Weights of a small mixture-of-experts language model, trained from scratch on English Wikipedia: 32 SwiGLU neurons an expert.
Below are experts of layer 6 (counted from 0) of a mixture-of-experts language model. Rows are named router (the router's row for the expert), gate (a neuron's input weights, with its number), up (a neuron's input weights, with its number), down (a neuron's output weights, with its number) and show model dimensions 0-95. Each number is 128 + 24 x the weight over its row's rms, rounded and kept within 0 to 255. Numbers have three digits each.
Before each expert's rows: "mostly gets" lists some tokens that are sent to it at least half of the time; "comes before" lists some tokens at least twice as common just after its tokens as in all text. This comes from a sample of Wikipedia text that the model never trained on. Tokens count by the router's weight.

# expert 46
mostly gets: " among", " there", " what", "There", " show", " hon"
comes before: "|", "-", "ing", "s", "==", "or"
router:125120125152134126092122126145065106145089125114080136125107155104131119134111115123121123140098154125186149090140112144131131128129125131146114164089103146166170156126148083110089128095132138147171157114149106092080122106115144143122155113095142115101137090131159101091140080157123134108
gate0:078137105129109134091147126111149141151110118137143133098113129120100125125115146108090150160110132153115104124128087090136118186133163132145081131099086105114069143117132120121080136143091131135101137079098140136144149122097147141102097114128121112154149137176172099102138120119084139103
up0:134115106141126105153124113127142115135161091150106116116126097133126103104136120096117127133128158156134156067140122053130092183116123109102060159077103122108118109120149139091097121104120138166127104085101098123138146115133156115153100106116124136099144114163111121138153110151118143146
down0:103145127174136108126131109145182150111149144174132148097080113112139082126144150114116121163168175135135128138113088192114074109123128122106118112109165167112124144130151153135140109116141130131159117123138151122146118189147141121132126144094112089115125138146130157111105118088110138167

# expert 53
mostly gets: " |\n", "|---|---|---|---|\n", "|---|---|---|---", "|---|---|---|---|---|\n", "|---|---|---|\n", " there"
comes before: "|", "-", " |", "|---|---|---|---", " century", "|---|---|---|\n"
router:105147147131099122126151144113075135123130161115127169121115161149133128106115112117087099102134153091162182119143129145117105148153129156166117150132102129128106150124140143094099117122138132109168145089139142097134100123116179167157136116071125092115139091134140083102120094158113157090
gate0:127153116127152123197121144140109099175101155100154120121126102111174138105139131102142122084139120121157163150101134146117128134144131144134115136142124140130139174131163084116116150063177114131160133114094115095128136117126140122139156081136161088175157139137135121138107118151166117164
up0:104164079155138096139143145147068136146119144102120124080132134097147104121127120135108135147125118144142129116058079120121139135126107140122167105107120170104072086122156117128109120094155137124155123155072138165097110135114138130171148118102167135127141121110100111157141123113102127129
down0:116126138118146141107172113127135145091135108149183116122129134113121113161083110144147110137161136115110105129135148109141143059201093106138166107130097134149118167113115109123137133132160141162144128156138142116138110143173174114096131091122136159155113106171142163134124110091131142159

# expert 155
mostly gets: ".\n", "==\n", "==\n\n", "===\n", " |\n\n", " ==\n"
comes before: "-", "|", "==", "===", "The", "In"
router:140114132131142158113106129151130129141107140103102185139139130149133090113118133137111103143107178104143168092129123153153113147119096162117119150139111110139122153116119113138078097123097166127152141089148136084147102113107181139172181110107142114122123078112145098119151075154129116099
gate0:139108143132155120137088180137095138135104118130130111092162126158102128105105127122106132098117110136124151097128081178101123156171154168139146123137118119162129093148101085120113133153092128120156136133160168110092149125162111154134164131116124132134151130161058140108109086129111157112
up0:120158135134110089152188068099131146104171145146151128102114117075171125126137129147125143179175180149113105126121156117097124100124109094108121150138148155105090123148144145135120119123145119113132124133116118133134131158090174129134132162120092117115083137098177145140123145141145118124
down0:116099114165107162099123098103155158163107135133102153095103162119166123135134118130143122090104126089144124112143113118128133133121166119143068127142143175130127158164135117075118131130153170106165158119096130144109160102143103133174107096143114153126096126144144157150109179149140154123

# expert 245
mostly gets: "==", "===", " during", " During", "In", "During"
comes before: " the", " ", "See", " his", " a", "S"
router:139148164186131135116082099148090109150099150112120158150118154113164113103108115080106108101122152091152102097092114137164150175180111119132170122117103102128111172144158125120086128124125119118130130109157148117108115089137145112155137144108139128134112123122164123107143097147120127080
gate1:138095134131121156115120098155079096143161141093118135113130119068146149106117125107109111108088129139160114124112103122155105147170134092111142153157117160121116155166160133150169075135115117142109132148153117094114136124099119120170151123150087073102122132130137107144126104135066114120
up1:138104153082101119131176097126093114136088102141102133166066134135123131127156125108110143165146110088118140130133129127118135127121154179152116129116153139147124120137130105113111148070098102096115098138168123128142132086120130155127132135128119138150065120156128161124131164077096130172
down1:141119136105118119125123142112141143149118173111116172135111093100158107107153168121170118132137088130094104113145130129137122171160156134117113103124117108150135095150142120099139150089124168159138110122176132106102142132094145187181126096139126076138116105162156155153143094111090137139

# expert 9
mostly gets: " Mar", " Jan", " Gra", " mar", " Luc", " Sar"
comes before: " ", "ine", "o", "c", "a", "ia"
router:101177108103162146108126109130104125148127164134141175135137136159155122153113085126156122115116157119128135104111114158169141162154140130121162151117115096175091144148156115110088129171136122144150173086149120122142127099123158096143124101107135098111099138102160118119173108182114121109
gate0:100122137100139112092123145120067139154096130156161194127128093129115165140128131110091170118103118107137111144094132079133151133136128136122131096098105129122147142122144092115130178146143127141127130110144108121143143082179146100146096147144171105102153116150157177131136136105104130098
up0:098168127121137140083126138090125144153138122129182099150105117158101138113159112137117121111099142139154115138150142106167128139093087153156169128105112107115140132119122124136123164160109139121160110109097076139148140104108118127139062099118142079117109095106097087155179143118146128115
down0:126112181135123155137118112141124119114134111144149121149176152155091168099152175133134110088142136156123085162140122115100177121115152141108127126151158123131149122128137128126133123129119142142141167137190147122083154154138130128129140117104129129124181117075156125133104074075141085127

# expert 130
mostly gets: " Me", " me", " Pe", " ne", " Ma", " Ref"
comes before: "1", "2", "ur", "et", "ir", "an"
router:098145127115119159065138112142118123108139125125102140154099142150111094108142094116141114137130175104110124113142102158177110136134121135149169160113094086135142170135134087089099117125097112107170131115130123139108136100141143117150159130101141109093121142074158131148128089127090153074
gate0:120120113142169101099165134114121121157145132113083134146114135124118113134166131064129120106115137107076124143164083112149082133099106140132148144124116126124103090176120174145114157140079100109148154130131131138146137133084128140157138156139129098138114125103162148161164166124164162107
up0:123118144152145110143109108107160127154128102172112119132112114093094095125157148111122164144126155121090175162161121144163134122103138172135110145146156105093127128136130086096129113138135166073153119109136127150136099112116108112096134127139135101151139069102111140172132160168102123080
down0:107119130138115156125140144134123144122123122137120151139115118141129161167122140147112081155113098133183076124081132110158136101115094162120138146086120089137155144103090098096122106104137167119155112136116109126178135096121104158102141118194077123119150148126106117118136132181114105123

# expert 225
mostly gets: " during", "In", " In", " in", " During", "During"
comes before: " the", " ", " a", " his", " New", " January"
router:133151158153115108118107108140114128140105173120105160126116156098152083126118101091087107107125153126162132094084107137160158160163142128125163161073121106125118158158158106130122127143137128120142177107133114097089082123151135126148138145105106118127109098127163102131169093142114110092
gate0:164121174102170137120152122138140124125177157131107097119126112099167089110126081113137097090144116116107111154073160113135155079143111115083108132128137111152122125150120114142176119112096115116128140115097136102150139158181158139100131136116151185134150114098136133147104127129103143120
up0:145151100106183125176134138145091110140102131100136128132070096164099127133147106150122100130141123158172129123112120120173163164099136141141132136118118120150116127170121113176178103094156092105121133144151115118126141101091101106121106118110134093075128177128129102124144148151126126139
down0:082125124117129118113118157124149099108159138097132138167151147154150104131107191143137084140120123188159085162125105118154115130125123126152146122134150175131120124097110128121078131167126101157108144136110150185147137098138132146153143162076093113127109120108135114154139131167151107138

# expert 175
mostly gets: " ac", "c", " occ", " Ac", " Inc", " conc"
comes before: "9", "8", "us", "os", "'t", "7"
router:101144096115156141111125133151127088137097138135154143142133171111137113143125111095066103166145177114149161092123098134134110166133128172150143145098131143167133133173135123122118113148124110108137165115112109094130103110133188115174146098114131130088135076104133103133131114159114137097
gate0:140117073104116107093119146152173135114116119106169085129142125128166110120118078105105101126141105107147146146114129101122139093081118136161153140139157169163137153135135126183130086123128143119143102113101114097161109086138150092116148120110113079117133156148129113156157150116094145136
up0:171125103085111136130163114126127162102093149123080114155092121125120128083123161107209125143094154156136142123108121115145171090107172103126116146127098127127134112121137115102118153120122081128128145129161114162132103144111110150110153145135116120171108124137085095163101152149134136144
down0:123133094116157053124137079099118127117153145137109091143161116129129120147123074111075125107089090132116141116156116129085143122097157148104103103090143120150147111142127126150126132134123158118145151111111148129104155169127147182158180132125139138120137156142122115103176141157141129140

# expert 57
mostly gets: "pl", " Sl", " sl", " gl", " well", "bl"
comes before: "0", "9", ".", "av", "ass", "ight"
router:098141151145123166119140154168106107157123126121106142154135161152109104128141103097096084124154149096124136088080120119135095121125128127119150129099112147185131130150107094105142125136113123109127168092113092094102110128172173099121168091101111124129123109070157141119117082125128131123
gate0:055171155110137159100141109148142097164138108138096117147130148141112160126149109157106149134128149118174168129167088129153094091074127151131123145118153094134111123136112096139154119143118127107108145146105097135144118109097108093108145104124113117170137135150148146131095075132142133164
up0:126118152132089140135105161109154129124132146128115102126159122133120111096087110094113144149156119133111126133103137107089177127100120159115138123105114136153138092124114147159123138084160161122114162127151112117156136147090104091166137143076114134070072112158144099147104185156147113133
down0:123128120114139120115142140140137150098148129133121118105146165100108095137130100143134115132138135118153142120087126172128167079175128159114098116107112122174141130107122160135148102095108124110140153154135116087107143095069107101125103157060138110142095105138140165150078094157110152111

# expert 194
mostly gets: " would", " could", " In", " in", "In", " must"
comes before: " the", " be", " ", " a", " his", " have"
router:139156147140119114117088126137107129138114166101108138123127158129140115109125110078116068104121160089190166125087090108179126175153136156114176147113105132158147163106153105125138120129133123124133154119129128092090114108150151133151119155135103149115118118121138090105169115151110116096
gate0:144167106108116139121102117129118120163129097118138108145116153156127103110075127126144164142129114110126142104113120118107147171109098132062133103120131155139176105077135110154161114174157122168145153130082111116158134164147118120182139096081145131150136123115130129090148122128085131127
up0:129127120129105115120169152139106155084095123142129069113163100134165117105119108117113086114149151106142123120119146161136151163105150113118152140150110182148142132131144159129110158169149175138094120127138075125166134167174121161166120116119143098123128123155113100169110122140130126090
down0:092133115105100087158114127116118132114156140125148136092146137128144169137072088145115134111150145149134135097158166111126155180121109144095174128119114115133128139090107165153154137122129144168089119114145144101081118145175123127107102123126085125155129107107114079160127129117114126075

# expert 115
mostly gets: " —", "/a", " Goals", "/A"
comes before: " |", " |\n", ";", ".", ")", "–"
router:113143115152116154087134135144075098092136141146129183127161183134147112130109126087103101114132147114149160099123100162164122113158119186136144132104135143155147132146127126140108085160129149120119181092114130112105140135136177122164164123097122144139126105086122118125153098127139132096
gate0:134117129154150153128092101122115109094132144165121153122121134116126139130142141155113134144153156153111118142147072108150148121067094166115123108090127134152146143107115121162159086122111116158153155116115103177155115118101171169113158098125101137138149115075152158141120124107114170081
up0:155112122169129120130121131146114101144131123139124138124116159112109101090140109162125142148179136112121142120125063099142147108120113144143130115138108142160112158126094090142088130144119134145139125104110152160111156119134167198098160106156151127153129099099174170167152123094083114100
down0:127138115124159147112111098152096137152105124141129117051118127117154116144137087107093164109143103093136126103106169124128167059130101141128116141137103142072136130118105179117158141137107153132111117120148141163113163127122099119137133124139150115134158146155173158160103100117155148107

# expert 108
mostly gets: " appointed", " princip", " became", "Al", "As", " *"
comes before: "-", " a", "|", " an", " well", " A"
router:119105166121089112096154119126100103161145125112082152148092145157144150133125146099130130136116129131154137089103061151141121147128113161154142147117093069138122158144131131124098133130098160123143148088121108112137119114137168131160158130123107069123111082113113125113147111111100113074
gate0:080137167137143088109119129073128106128084113117102152124126096104163120111166128083133172131161146144134130122086139128160131106088104093146162128168130137145109123165138184133128145132148121109114124141113118130148129126153104119148125150088115109111153136124157157138188123122172091137
up0:073119108122085157179166140132115149100127109166127134160118113120112137133126141140141142139172138097115131166142152113139136150138135181138121147104114165172123139108160117124129152190125091149162107073130138145148152102125130125092121093121114123118125148172123082129091166124126136147
down0:116178113098130106104141148165176122134116086132114160160159128116132175084127152113114080166097135136105076141128080154120147154068106155124124121092140125103102135094144159106156111120133138123100096098125136148084149113135110135147087129125126133138125139139126142167131136137121106151

# expert 18
mostly gets: " %", " ±%", " Apps"
comes before: " |", "%", ".", " |\n", "0", "5"
router:142145114123133162093138134153085077126126150127104134120151149126164129079160103091128114108150157068155156140106097148126134118160123148160126112091109132153146120152149133106115102148105164104126161054117095139127102107115153125149160149084098106143113118109123127107141093133126128104
gate0:150165183114131107121079150105146139149142170110155147111120112131153125137098102162137135104150151177154139120157108134120101133159097154126088149149114130113113144179120087133148109048128133124139112153152114117134111117129091104127125112116084133134119110110116162139076117104119134097
up0:118130132096128112108093104104139121131128146119110131156156120149098129108149164122146134123080170109128152150114154079136105104134134134148118117098067085129147135150113178168137137134090138181181129157100112121131127168138130170104154148133113084143086128095145147116115149147109154134
down0:096166099141115139134122092129111110104093138151110091161103129073143145144126119157123129152126167099166118136114110129095165092116085139133105148118111107133132104109094104119134125120142187123109149123152116152152125121156075091129135177088130139111108122097130162165125109086099152139

# expert 87
mostly gets: "\"", "ful", " white", "cy", "ergy", "ity"
comes before: ",", " |", " and", " in", "\"", "s"
router:146144120121113147092129095150127109105135166115105125139136116126146122152101084098134096102138159097148168115141125166158122099123144144168147136098109170163164170145158155145116125149103152097164156128114144078138114105119165132142149138112108093136128070112129088100144124167127114095
gate0:106119144130141126097092119123140130093132172116111136111148123123159145139095120134116135094125076080126102076105137133152131151118161147189163138096118150135137121181094141141137140125142150104188106119123163093129183118135122140130150138122130104101159092120177115147129109148140123095
up0:102139113119110106096113129137137139136127131112118129131188137132171144126093100151145147098146125175112105135096116177104110144123138141126141122128120187165146144137133174153122139072113133115139102093074141080147183099146125109124117089127150120154135107147175129123113131139130134173
down0:127106098120149108127115124122135152131149147146101135138119097106114104125150110165084171128160132159155115124123137142127149078139117136136095101142092108146099139141106141134132159124114126099180164148132156104157157167094095153157091108195137110122102108182098130135089108109133150108